Weights of a small mixture-of-experts language model, trained from scratch on English Wikipedia: 16 experts in each of 4 layers, 586M tokens.
Below are experts of layer 5 (counted from 0) of a mixture-of-experts language model. Rows are named gate (a neuron's input weights, with its number), up (a neuron's input weights, with its number) and show model dimensions 0-223. Each number is 128 + 24 x the weight over its row's rms, rounded and kept within 0 to 255. Numbers have three digits each.
Before each expert's rows: a language model's description of what the expert responds to; "mostly gets" lists some tokens that are sent to it at least half of the time. This comes from a sample of Wikipedia text that the model never trained on.

# expert 12
Verbs and prepositions. Main verbs following subjects or auxiliaries, e.g. became, released, served, set out, and prepositions like to, of, in, for in prose.
mostly gets: " have", " would", " has", " became", " made", " known"
gate1:150165086104098154084091148147138170133180120124073142132121153187112123134107103141131159138120121112122125088109088138112096150116148116164151093128170099129115166084166082117128127124131137139174147134097154128130129124139112147146090148144095153110168117126102132135133124088126142105119186105135120151115113156191129112145113093108139144114161181148141135139115116159152114108130176126129157131148136127158107127131108141107147172127117109112111110127110103095148155131111134157146162104066131133121128118117091159152138144133128152149122112107114108124171104061136103154158098064159123107140141081112169140112120133107135114114140124107144157137143113128131141127095
up1:153170121088115107140123114131137139131139111144161124123099136114177145121134148116121170116134099122135107133146056113103118135159186127110130152101088160173104156145123108136110098127120178156125107153142103094137164102123120119130112105141109117103119149108116121096144106104121127149178101130133146115119119173119160131117111129123157157152095141134116111135174112128104114181139127122129188142163184164140085119124121097073123080098139128138155158114124095129122095147158100117116090104140141140108148151137093141163066143144086104093153100106135139142128151140136082140111083140170127067131097144115113095123124127131124130134098126115114125109137126159092126144167
gate2:133137114124145086173131127113132150171173164191132101158119120129165147121123143112124133135121148128150147117094145152121097135148160114151137120095160157159152145135110189118100157149126135143103117133171189143163119146185127160112100125124116167095141153106132138078114145115139123111125112167127162123108129154151117126138123124140102144151152094147099124163118097117151116173111148099144045163137135118089096145103125113134121137130124146127135096094120154121118176121101133098110094170124084115110140143089123074154158128110110123141148123134101122146086155109137098135121111163189179093111107154129144125159122123151098117125133110141153094109129107132130141144127
up2:151112106113143096150147074092145141087165105117117130124132183165118122141118091109123128159148140115152092140136129104123144126162150119124136120130128103126145154153137139169124135135093133114131143168107101117134122156121166119152129170081129169142168148068106153121165123106091107121117128196133131166116149136104114096130088110164124122115120142167145095194116124110120166110106141122138159142123170060140131143134143107133106147151111177146131106139132141140122114125121110145139119123109114148116078130128095119135114154153172106118162166108153081116127108131143087101125168141106101100124100152089091165139126122098133115171126109112130104074104098116147127145095
gate3:081152127136126147133130117096089121160128120190129127109136134098048104126103162129142126093118110085089179155150136130111105172115112130130163123139134106105137092136106132166169140083153141175128147115062157128090145117161142125140151135150142040117156112107144115154140142118127154139128109109108114142106109086144165104139096115138112119127128122135148133191140150115115131141116135135112124137136124119140133129141150177089115133162113107140081144146162120135099130166094115105126143110088148166112149161142113139129135116112090116129112147130125077139144100129099074126131112143108142139162125114120142135120108132150140153163096104125136111107156158143109065145105
up3:125133109111154104130101152127081136124120139217115090147123159134123114132086111177112119119129152114143143095123158103129147099120123140168173096106132120099094179176145122092115107129157107157134120119150157107131103107157123121131151121147105091116108119100183121135127120123072110131106131109175141112125142100140122089125085155162139121166157112130129129121116112129113128167114115123084121131167128105111076122115132125149131155122101166105131120105162138138121152094077137139106139121099153158151170130156115104139145120105116139131117099136138112125126159157123134135143127138168086118134117215168115144096138102134130115104143128187133187150133159154137123099119

# expert 11
Prepositions before nouns. Prepositions such as of, in, for, from, by, until, after, during, often in most of or not until phrases.
mostly gets: " from", " in", " after", " on", " between", " at"
gate1:124099118132166136149145146129140145125081143124139072111079107130125110132079174181141118133113135096094125144072121129107153117110114169158079109119139153109109161113145152134095119150135097169123109120112114093170104126126139117134107099190132125124142138115150129153139107126125144134109157109140150089111133176104125075171111145155110153124133102138184105165155154118166130091132129127097144133090149114136123135165152122120112136165152130125129118118172123128111140142126099146122096143127144126157156140119098117136085152112132080168101135139115154103121086109130067113114110143113160127183194133120130146140136180113178121115119148145124104143144147152108135110113
up1:108077157086126139130127144135151140110124123116138116111160081085157141130081094094127107109148078102131129120089154080107097087112152116176143129124135173131126132138128116125119099137119114115136080185142135127124139131149130088093143083106168124118130166106128153096156101107158123129132098134124103166155147118130100134128118088137129110084138121104114160135151121157115118143138137116142173131141121150142084124098146136092130156098134106145100145143113130153132115161167117110135108109086132111107158115183121105171135114084125181142145114122128096144115091159133163107129145172141130144167126099089092134156084127128099162120115164162111137117146098108151142087164
gate2:103153167115123142154135148098095117160151136111129112149126112132139105095117122140142123123136114187064125157156114131103144143101104125096146108143099152137107186151116156148098103130094149128086130181112155171125139140118186133176120135144090125161116105132119137130139083130106112112130108112151068118100166132111130130115118151104135120124100116122103145127149175129118132151133127077180135163129139117148098112180154137096186142136120052082161157113143138095114126101105108154104120143121147157100144122105144096156138139137133114135159133100123149078163133129130112133072133135173123131113093120113100108132118134099092146143126133140149098156135112131104108113140
up2:117122162117113099133144119130128101119123082111114166107152094148117164103132094143144111122097130086076118110161155142136084118141107127128154136088131164149104095118146121097119123147118133126138175137144122169114133138124096128093153122112135087121139134119116136172146078106128175143127125135122140104131156097134097139138192150128195160128171137084126141152146123166142125129120172152132133132140133141094104072124102089164137099131143125126096158122118160158051100114113153107143105108168120140141089104138123151081120152085126110087085092179114113138145108114166114127118118106125129139126120135124099115085120091159127134136137139132135163151154096128093108133146
gate3:145118098150106132127150128131102113123131155137132151114108124168172145135135110182119113183093126100145112117113116126117153162109107130137084158105161138117130173138145120115161162117153118128107148142127122165156147142117116108139148088081127084104118095142132189143127156153124101134115132136118168114108096114143086116163100139143101150098133097130099102110160070139161118142103176123095116146123147129081169110085122101113142103116102168076102094137086114138117140132078119161096129119128120120154118123128095115095147125127164115131115144164164116110106141086080118131124138099120140133158069131086141169112093124130123137152155154124144157092114169140131125157136
up3:155102132083086101100128099128108133105141156138087156111109142108102171124098127113150194104145140127106165161155152139133096132163095140155103091115074118152100117141110141137108124133155116133132137137155129092115146114139087142094120156141117114136146133160129149077152126140116188136136147129129137168126126121122138172123149090117137141077060148140168095176118169114131117176094126156119115108146159132169130112128125126160130149113142106135111138088129145147162110147110149126129145151126115116101069108112161090153131107117111107125149141123143121126150131164142106110149150148180146186143103111129146118098137135136135116083134158132117189124123173156110117151123

# expert 8
Capitalized name initials. Opening capital letter of proper names after a pipe, colon or dash, mostly club names in football career lists and tables, e.g. Aston, Ayr.
mostly gets: " K", " B", " G", " L", " Mc", " N"
gate1:113159128150131127135116128158098153119129139122106133143143094137128108132148097100166110124137135119077137135138123106143099099152148122153138174108078118093116134145148111107142138140082133108154144112113125141118178116162173121141138120099145120129119101132156090125128135116068143173114088112124120095123124135144129168082100156068111162126110141114141118161167169120069143132125148096140143102114159126156134125140144157118135130149156109106130138130132109163131167116161179083149117119111121097098147146133097107128110100126126181129138130157086115174050129133139137111107137129130137086128140155160136110137114069118131147102098073152173143163136118150135103098164
up1:127133117124160131142129082131102121181162156121133116168134133182091080134164084146125126094114118124125117109106096167117126115087127131154124128135138095148145156145138104139149197116122154131127130132092099138148108107103125097165137118136179133123174142139094143106151127139112108139139118151118140172114140144096109176134082114105166081169143111133091154132136160123155151120130175134083150158113109077130129104139150131141122135100122178100124150133124114095134098112146160107115118094154114143122146079135070174164144128108116160121132172121128101125102126150130099123120153119148124148138099134172108114135143109100142128144125082134115167103141157164096088102128
gate2:132120113082135130083148110159099174136133126088139160178103123124095145130110109168132148075106146118121140139120141098124088129127132095149118140161167145101126105135191135141098103127155099146087113172126110123138090103107142155144132129105122136160087128129128137110141157151127126154165118096121133120122072109113137125172110114128152116133158100118127133094113119142138138091165146135124114154139128129155198164071098126100162118132140113124143146148126137114118132132167103151103118081109133124137107160055119170128130142116154155122122118178138094117175140067142129132149171112161098107134128099135138159118132133114124101131105163126133119167109122146153082165152
up2:111174116118107085146123132109164137127097121141132148169153095150085117143147116147154085119119124152157111115123132157115075110108123093156100151135135139110130107117161133086142159112084103084142173129126105141111127098158125148104120156117181107105166119152149084104161124126117106141133166127128168160187117166111140099108094082161125133111079122143140105108113139175130108070141125111128083120161155108114151134128116122111144122107144111144150108120136101154153152114095123081122114182098147158150142103152135166122119138128159129146136145146117156118092183089108152170117109123109113129131127157143122133128139125129080078130132113139134117107132134157155124178112
gate3:134121128126125089171127120147080096154123092125161177097138164116126134156131103055122111132111135097128139109107115160140123131149080106142160131097133113188154156140123140113123166092169109157135115128128133108102112128128179133140107105164089103105122125116086135122119174128111107114135105114196149177116113106097145138138138149120116115094125104140111126116157164119142115088111102147096106162125152071148117143118110136138141148133134127136161114134130128101115132173145111149133113131154133097131067172129153099126110114140108121074138164142109166147129132122136096125089104095128129133132131145128140174146164128145090125103097091146133121158116103122124208124140
up3:103130124149108075072092145128138107161090125179097126113141138113123117164126096142180122124132157133127151099126159102125170129099149139154126159133116101098147182160193125080122115113079188127143124104107163120100121139086119152162128096103163159142112146141066137106124183124122153125093091138120140134101123128087104109160166172156131143151122129112131118121156113102117152151118109173134146115114134121120134135120158160113127105155137140130160173186108078125136118143131118137123114138129143128112134149110148116148146125163101130078149126152117117094146128131130114142118114161107133116188127129127133114127145107120149112105128135119143102148100140148114073163167

# expert 5
Conjunctions and commas. Commas, and, or, but, with and semicolons that join list items or clauses, such as horse and let loose, Mason, Scott.
mostly gets: " and", " or", " but", "),", " &", " including"
gate1:079101112186117125154130140128140154182184105128116117111149100111129127131161101141127141093112129108137158098137108114112132140079088129149108135129116132170143114076156124115159112050156119144115153131087127142102120115143124141102138131145145137163113116166097083137106127151083132160108125112124130089140130103131116111101126175110175126135111130135149133158150112116142142166185163157129153149178138136140119114110118123124088130133121120171132114119123114137071141169136135158120129104132082095172140109118150152119124143163099127137130102125095086170148121174105118156118100122134150108140095082129158113098150122126117147156118069110134132109114109122185120132126
up1:100084113119081143132116117113119145141105146150163137154143118128118135112121146153131135121194109117111190152115119090127133094145141160109138134137113080124108136144099146112145109084197125146136124120124113146126113102110124134119169168173159152087153128161146133104157144158131115110107161103131083112145103100103075142144148131108126138138123149131117120148144148076153166142139159128147104133156140139163143135138148127131132142146084117101123122132106184139146127128124112112082135098157124171096119134066103148118114073168078077154148125157136124129154110135156134105074143114126147106116115111128112138123113098117130144142134091106152185102101107119146137097084
gate2:101133106154133107169159130128117126105111155118143158106112073155092114142141150130133134134106121129136124100083114098126123104106138194101104147120130126110132108104127122070105142160124174126159105164105073124157147117115168089149117098119137113181113129183125137152135150119163121143142107139152109111068159159133126095120108111118153137129138108153130148074199133140144121143144148148114124109154099169101152172141129164140097136079098101136123135168148184122149121145133093118107151153165132111110155129131090121134093117113136114138141121126116189130147116124102167120116120123075122110129119132148115115157148151086118165137082126106133132115096135152102112132134
up2:115130125155149117073152092164116113085096107115134126154142121121102115140135087106131156112080166136182105164051102107118123134119135128154112128175081142085139130123130085092136132106087159133150112133114053150184118114125160116115135171141149124144096137145168143123131137096147123112107109133127163147069130165131146130115116085131128138113110126139135114132177158139124155162149184154094148115110113097101135179123125139093100125097086100118108121147135154166178128113134125145142130152144103126124126101140127150157149095112116167145138104165134113123105149129112111116125118142121121112124099115155111117115129143151144094129140142114084175122154130147163111136123
gate3:155148105154135057146123152144137097178133115155084118121082136203120154114149128145135137113112129144144138113115088129159173182137133131119114094180131105091158111110133128154118131125149123098093079126113159112139121111115134127167149100081130133120150104137118112136113119113094115135094086081098143095147182138112151107096148158112151147104131120149131105167146144139129168127118124095087118107133150130152110160137142158129143114103161111181164143113120141156152111135116103086136093123099061116140110141139145122108097122088134158095124151129139175124112134112131107140160146111112094081145128138145103162135124107112163128133131157085141104110149118119126120123101
up3:113197167125158092153137112154119151112137110141125137133142120138106104179237161113144131101145126127121130083112102118136125137133133129126099115077171139151105124090128100165176183094145136119155110155097142135126103119130154106131134099139134087126135119091133117133125119138079169087156093149145137117142154127134148100115145126143108122140119130127102116154080136156160109121111114141117096106089108148155157117137088100165155139103140109134113128134169100144140122119185148122113104122140128143157094133110138112176105128140124104113097139165090163155141126130141119125092159111147135135150143106123146096133111135148079107170108100099095129111155139139164124138104

# expert 4
Determiners and sentence boundaries. The word the, sentence-ending periods and commas, and sentence-opening The, its, their, this, where, while in running prose.
mostly gets: " the", "The", " its", " their", " The", " this"
gate13:162117122138161093106115141130124128080175125147091123112102108103106144136121148173094148157135128145116107131121142134107164190123178140147133111137124099135075100128118100140093135160106143130126144113165161156148102116120152103143106162113114151159105125103119093104101115146141149066106103114130142144165091145161106126139113132130153116175138130083091148137155110137138156140113135157126135148157108140145112181125120119131122086100132169072167113153121101110106126111118152080157123124099113168109131136119128146139130098140142152143148124111172098148125108104132128130109135118077120100132121106166167088164146097177086126157141144134148169131134138165081123146164
up13:108152134140123132163083159118151137130091112139124159150155168146099154119112127115136160129105119175101115118103139119127135095174105140137159126136094128143131121105118154123155119126124114098138119149088082118126153134096140129158093104137127154157099136125125130131148125141120123127109160077204122145130145102111138092153127201143134137172109093135098146115084137099098116078126151145145155140107173121114138161107160171055105115112090120092109131158172105145140150128140165140127156136115112116177150124145161162160136114131122142101113133176128089115118095112150111141118094115132134118127147080106192105112121075104122112123136140128143120141129150117118151090115
gate14:104119128202135113128139134097103104128123136151115118106101089143110068081117136121154113114158119168134159102085094117123108116145105120160112137160145128150126130154136129076161097146137100150138175135106126125122196136121162120126110065103085131083132106117139096158125120105141151168163147159119119155102125154137132166167146163129112159105139128131076121149128124114118126162073139122133122169139114109120154122137097104099104131115126140129123144114147118166124086143158143104126154139102125134065125121158101169111126166159141160125134124136103132113173175140152141118151096172120146096135152099132160145116154144149144161144133102131123126132121119140184129125106
up14:135095182157149091123132162161111141160134140111135125119138122122148151092127091137149136135113151149129107121118133107146170129143146103135116151108103084108127151082154132133143117175165119172127118115100123125149202127149126129160128089142163149102132086087094136163107106131101145096127116154200120146111097091141126140124126134114131061131120112076131086108151118125103113084123133115108141138162148096106115140146155100135132136133105079157146134136149128169135132114081123140158125138167172114065139154143104137187130141110114123135107139124151103126128147116123132145131174127099123135158123089131091104134136120102086079112134129103066141121133133154131135122125
gate15:162170107111136128170137095107109119114132142124110130129134109125161099088157102121117077135171126132109118155114127140149108116094134121091154134133159134147128111143088108119150109152100127147102122121177125135142104116087143089110127106133127144127144156119130126142176115119090187160131116091085118137128141091132101118157177131130141085164102138133121113104134088171148102136151125104132100119077128125144162101141116129144071123148119120101124130146057079124085146127131151111119083101149124151167111141140102112168088145134134157124144127139113076095081141141143129123115105161157171154151130131128085137139112103132128127163106138093172116148157153152089152166117
up15:160156155144151168117110172151127114111139145122119128120158159135120173117111103132122121129135163155162130142116198136099135153094116147145115131099173147152152141121087120152115123111106147120139115097141145134130101113117112154187081082156141125095171153124106107112091137122152146100115122115106155140112158147107124119120145091124143123123144165101123118139118163102127122125165106057104132121143090137132134148113136136095111093093098095126134160130112120124161124125122160061147163112144161167134130090153165157114111151132089155131106186103149128106144145089111152123140162089119138108134114152136148091114160127173120122115139103122126096116187113104102095105162

# expert 0
Pronouns and topic nouns. Subject pronouns and opening quote marks in narrative and biography, plus subject nouns like film, player, song, gene; e.g. he, who, they.
mostly gets: " \"", " he", " who", " they", " she", " film"
gate2:101107115116135127123145109116088129127095125145094140121119137126088104109159115169106117105139117104149152130116143090161155123118117145119126119176142154136138104138167111163114122104143128155147117171105131141129100094151159128127168140148135128095111102119145130119114115123067124151110138109108131128168093133148159169051149104101105111152140151133096098170140148118140099138160155143119166100088160102158150133168173106133137094114149111153134173136117146147095147133136127145135128086138104126170093160094124139114184152097131140074151130099123187104157120122112088129139080129169135142110156113139098098134121149119120115145102100086156105168106111129145158158111
up2:132163118113125084148076082175104134130147123102111109123147135076129096110093128109161142121117093120185095104130105135116132118112161147137111055130134118110157124113166160150112096130138091100114116141109147098110078173131113111103148125104123128148133135112174143126128106140161126127128130133118104104133119138150140142118151130136145077117107106115122130088158130114108190101129148118131139112094142173121147142137159115153133131119111093128119146139106156124121122121138134123156110136128131081116088109128092143176084076119132156093145113126172076118102171107142104135104114142145138113113141108127111189110163135170085141163162124148118137110139174124184100105123
gate3:128122170148165120113141227154158141132109171162163137144171136131087166115125161147117131127104106145110133115088113178103117125144117133161130131102110106090125161095122071128106147114105133108158126125147119160164100120132130119113159117141147123090082145116132082099138152122123126103122118129105118099091114162113133108152124107127162142118112118112139166151151092139111127119138140138176158131158171122125124166122166131109145137117119137157117156101126148131093086135118177102144147121116092080108103120132109136153150143136129098094156109120177143156131113150130122084103123138123069125097116137127136147136177112166116105073177143112088128126142109140147117141132
up3:102153163100136146115133114170117113135126164133126124173099148124146133128175160125117114111119114145127110133087137107131183112109063124144122160087111149122141139143144112163099117119121126104149124107155164133112097111121136121135116100163137130135110130107088150110132117173116073137148095148123161132059156123102143122179158136138069092132171138145135101169135115103134129083123116078139127134091153118098136123100117084142094122099155142137156170103132096090143085169171132107148140124134117155139137127089116147159144107130123153075144107121115115136145116088123114143133123140124177123142096134105142139135135115132181163108164128135082093134150117123175109131103
gate4:137110139171145125187144109118138080132168138146137160124134123141110113092100131187158149152119124108110092126098107171110108184116130140170133157104127117098094108099096090123124113126137166099116122102125118131141117091134161112099132123138146165163109121130117152141125155114107135159141111129164120102103154110125141085130152058102147072137116112121156175125153105151164145126110106131089129117147086109099141127126153105114105092147121143135131141100163112130142183122126082139126143142118142108128149107185115155171162118122128164120089072150129120134135120112143157130112135108154146099087103130119111148118127123131141171121143146139129097069148115157080116157144
up4:103133138145155165113123175162102155139110128136173146118154123096105129128151125127134169106112160151122163154138117100143110155115148128121086127141097091143102145138126141153099170138131179159144176131134147102164126139133127101131125163147157111117122152183120167118125136137134085149146115132157182135128154146135088097121090063127123158126147141123108126094151154152092129150151124155138090136127139175113144165097133135166104129126154124124130121111175151130132082131121171153115145110153106112082155098136116148103123080150124146124136158093097124131127132090131107095083162142117111093145105099122111100126137149106090125072145115157101088102109137155109086101123

# expert 7
Foreign name syllables. Consonant-heavy word pieces inside non-English names of people and places, such as Shangkun, Chakwal, Kencana, Lviv, Hunnia.
mostly gets: " Sh", " Har", " K", "aj", " Y", " Mal"
gate2:123152126141111137118140119107187123118180094125128134124108138131094114071122122113115149112079129136100157147137152100112121104136158124153104127119133143097128163097108146141143137157127118167125152112148143128104117127101157128149140122179089116150116155118104182121137116096119085135137127138191148127131173147093117144156150140180114130133133132164109128152127123138112109109113096195100132114152089133106145119101121129085122095117147135156157154138112174100127164149104126123143111107138123128120168161114151142122115135057126118182127170071090080182169090111112108128098125091113167136118116077109141110124091138138117119120144152122092108129114139135113123139143
up2:163089116097136122157127137129145172121110140148153142138135099138061172148173100112170153136142158128172092152123105141079083123174118080135128112140114139113133114102123125133151144158096140130123162132100080124097123104158127184141129155113120128134136130133104160126129160121133152134146113160150165094134142116126124110157104180119155148093068096141132096136124129103054124140132128154124157099102136150155130118097133120133117158129109146135152111113119120135131119123167109097141148121125122126166096132124134083142151129103121143121109125089118199153115129148109110141129138079119144174084104124057098157130139124127145133125111133160121151128148158133114147162166
gate3:163161137133143127172104093160119159153152148130141102072152135139143152138167100054144120132160141103119133136139173138142149125156103116165143163148172163140113154113126118075134101166119138106106099087121108146102149161169119099118135081117134139144110155113146126131134108086134108169106105138116155105096141087119120126110129149140142139135152116165101130124133125121116100124084125089132107070140112104165108101164125152143128170141113148113110118123130131110087132143140110102109131117143178117130151117112110135125103129143149160159154141117123110156117130076090159160171091149114152114107175109134135123122107132103114111177160184097103134114141152085096122138125
up3:169144090142147131134126106159090096136106111165135148137129171136115124097131149108171106128133115144094149156137130131143081113109149091079124144151117173162177169169127125112112136114131139121139168100131095133106163134145153126161139113147116100117126128149114119170144116166141152108151158129127147128071111120083157131128110166118147153109161149117143153104146119164149152130116092168113151116133142139152126108102093145145087150133109126102126134144147100145111151114129173159143103157147121111109132134106086121076146101105138088129097102153151128076111147157084171136144114166108130145089111144099121152065137121152128141102118137150157076120146120081131144147092
gate4:114128102130107112119096093129178137140209166137105114169141090146138141138142089179092133160082124146124134147123122125128124136140104095077092132102063114160127094110146149140129129163115139125119079147142096124119145159086062099135100112099162136099146161111157162141123121139127099126142130151126092123134153110158170127125136100147130151122152080119133127099145137107160113137139137098144107114093144165175137166115107126125128140160139142153125104136095142115167111072128143180133128132136121138125122125088109118127154107160129124125124142144095140158141127135150132094107147173107142114117115167136111120150174134106129100148076152128130098181141157142151118143132
up4:099127141113129097086119166129119142127114133094094076127163156082119143172132173152120118094094118116098132096120124131139108105145129170081123110152115093067117133161111135123109141132101106148125130146130114163160113128127087095122121173123124107147146092130130130109083140137113109122127130145232165100077108095145118119189112113172108093155124153126148142111150142160129117145137138129188123129143146137093111127125139127123149140136085145105139167123150091114126113127094136123110115166141152151099127116126152116150142082107127139141130162140085131123112110180146128150133127123082113127102130141125157117131102113128159155102133114120149125106104135159129143198137

# expert 3
Common noun endings. Ends of common nouns and noun suffixes, often before a comma or of, such as season, series, relations, limitations, games, role.
mostly gets: " series", " season", "ations", " games", " game", " Championships"
gate1:137114132122161159140161137157101068141111145108147122079094139138112111124121138138131170159133152100133127156115101131095085143126121108129112141112129096119096120108124122158123121112107125136100088171109128145147123113179104121127133104131093124154113113150086144112112127119153118109095119101155137156179154126088150131101090176128124113085144106146122139123135111169105150108149112089084134146189152099142099118151126103120122157139125098175133135173117124153109154130113108122079123159131124150163083145120084174157145122082121097113161117084109148184187120167110162168089124134111148117139168129132134139118152126136147123114119109137131126129133135112142155089179
up1:122131118124143172150105159167125079143117117107114143113147174102110177105106168109152159135096168064110156111176114116130084108113150138142214129129150133103114140155150134164128119130184129112105146180122141160181123097140131140170097128101106144124118111134165107101167164130089117183141108120148110140115144116143137131106150151083152106115120149130113092149141125118160123127129121117130115109165185117150144113137159143127169086125121159153144151111110091136128115178109116124136114116074131123136106129123111149132137126135099164151148105109160123109138124132126159138099087134150148130133143085126116154107136114138126088143128116092162150134107145116113115100096
gate2:109112129127102112140085150055125084112129113118155096127107143130147133130113120151114161098138090085107108088117119114151083098114100155132105127167101109175159116132126103130166145127141138165156125121117128110118117133168131140148119137108147131138117150132101140153100158161131131180127135146110108140106132115096131153095158143090113088149147131136175127114077127135082136136123150119075128096154140115146087121136126167087131117114140142126066161119135102146132210121090121108058131116137090102120154124148144155127122138118120163121153119122115107122156132077115141116124158127118122135116170148151105119116173122122125147099119107138173152103117077110142132106091
up2:147139130145092126153091150079151131123150104116114100155141164095121113160089129120120144133125145102085138138151092168160143148113145111102135128133101143149152131074127166165132182104124122142181130074138183115128141148116117142128140142128106166107147106064134133103132118130099099142126134102132153155143118180109109151167078122118132103146145140107115136147118147145160121194077110113134133150109127096124139151155074127166089128165155138120101110106125089119131146154146142150130124133150131180081165082157141177126132116155116118132139119144101117163140093121115118161127141113183133101136133130124134143117125126129111138109119170129178132104136148125143119105173
gate3:136121137150133104099115075098164074155158129120095123101132098094166112153150130159122151120137092143139108146132093131104064179119170178122119138083101144175141072080124121103111108163116140116105127133126111167138090127123119111137114121091117143121159149114144116109148113152133092120132112102114140112183147144101145130083167092139126144100103121145107143124132108131098119131128125090135109124157147128126086134129130113146091130095133099130085116128161112144126132109160130144109117162141128169197112128123137155071143121109104111123120144127126125155089123146105166125105112123112155142166146121151138191116050155159113130131125126148139121127140133108120142094126
up3:114124098122113158116119133098143089121108120143117112131162121115095144146148090125119115109157121122093140114186070151110143133109165117114119151098116129155161089151194164124153122127133160131111116111081153142123130161119129127142132105158142192158184136160133146141111132115136128116158133094168091076114105109064143103130089105144153112126133127150103114166125112136110154136126112127102127116139142146153106154114113135116088120140135096136109126128174139106161136103118173175096139120127167157128150106166146139082117132132140107093146106135104148126135120130140115115127116123129172132100129115113178113128126123150144076095126079090082131123167134168086137166165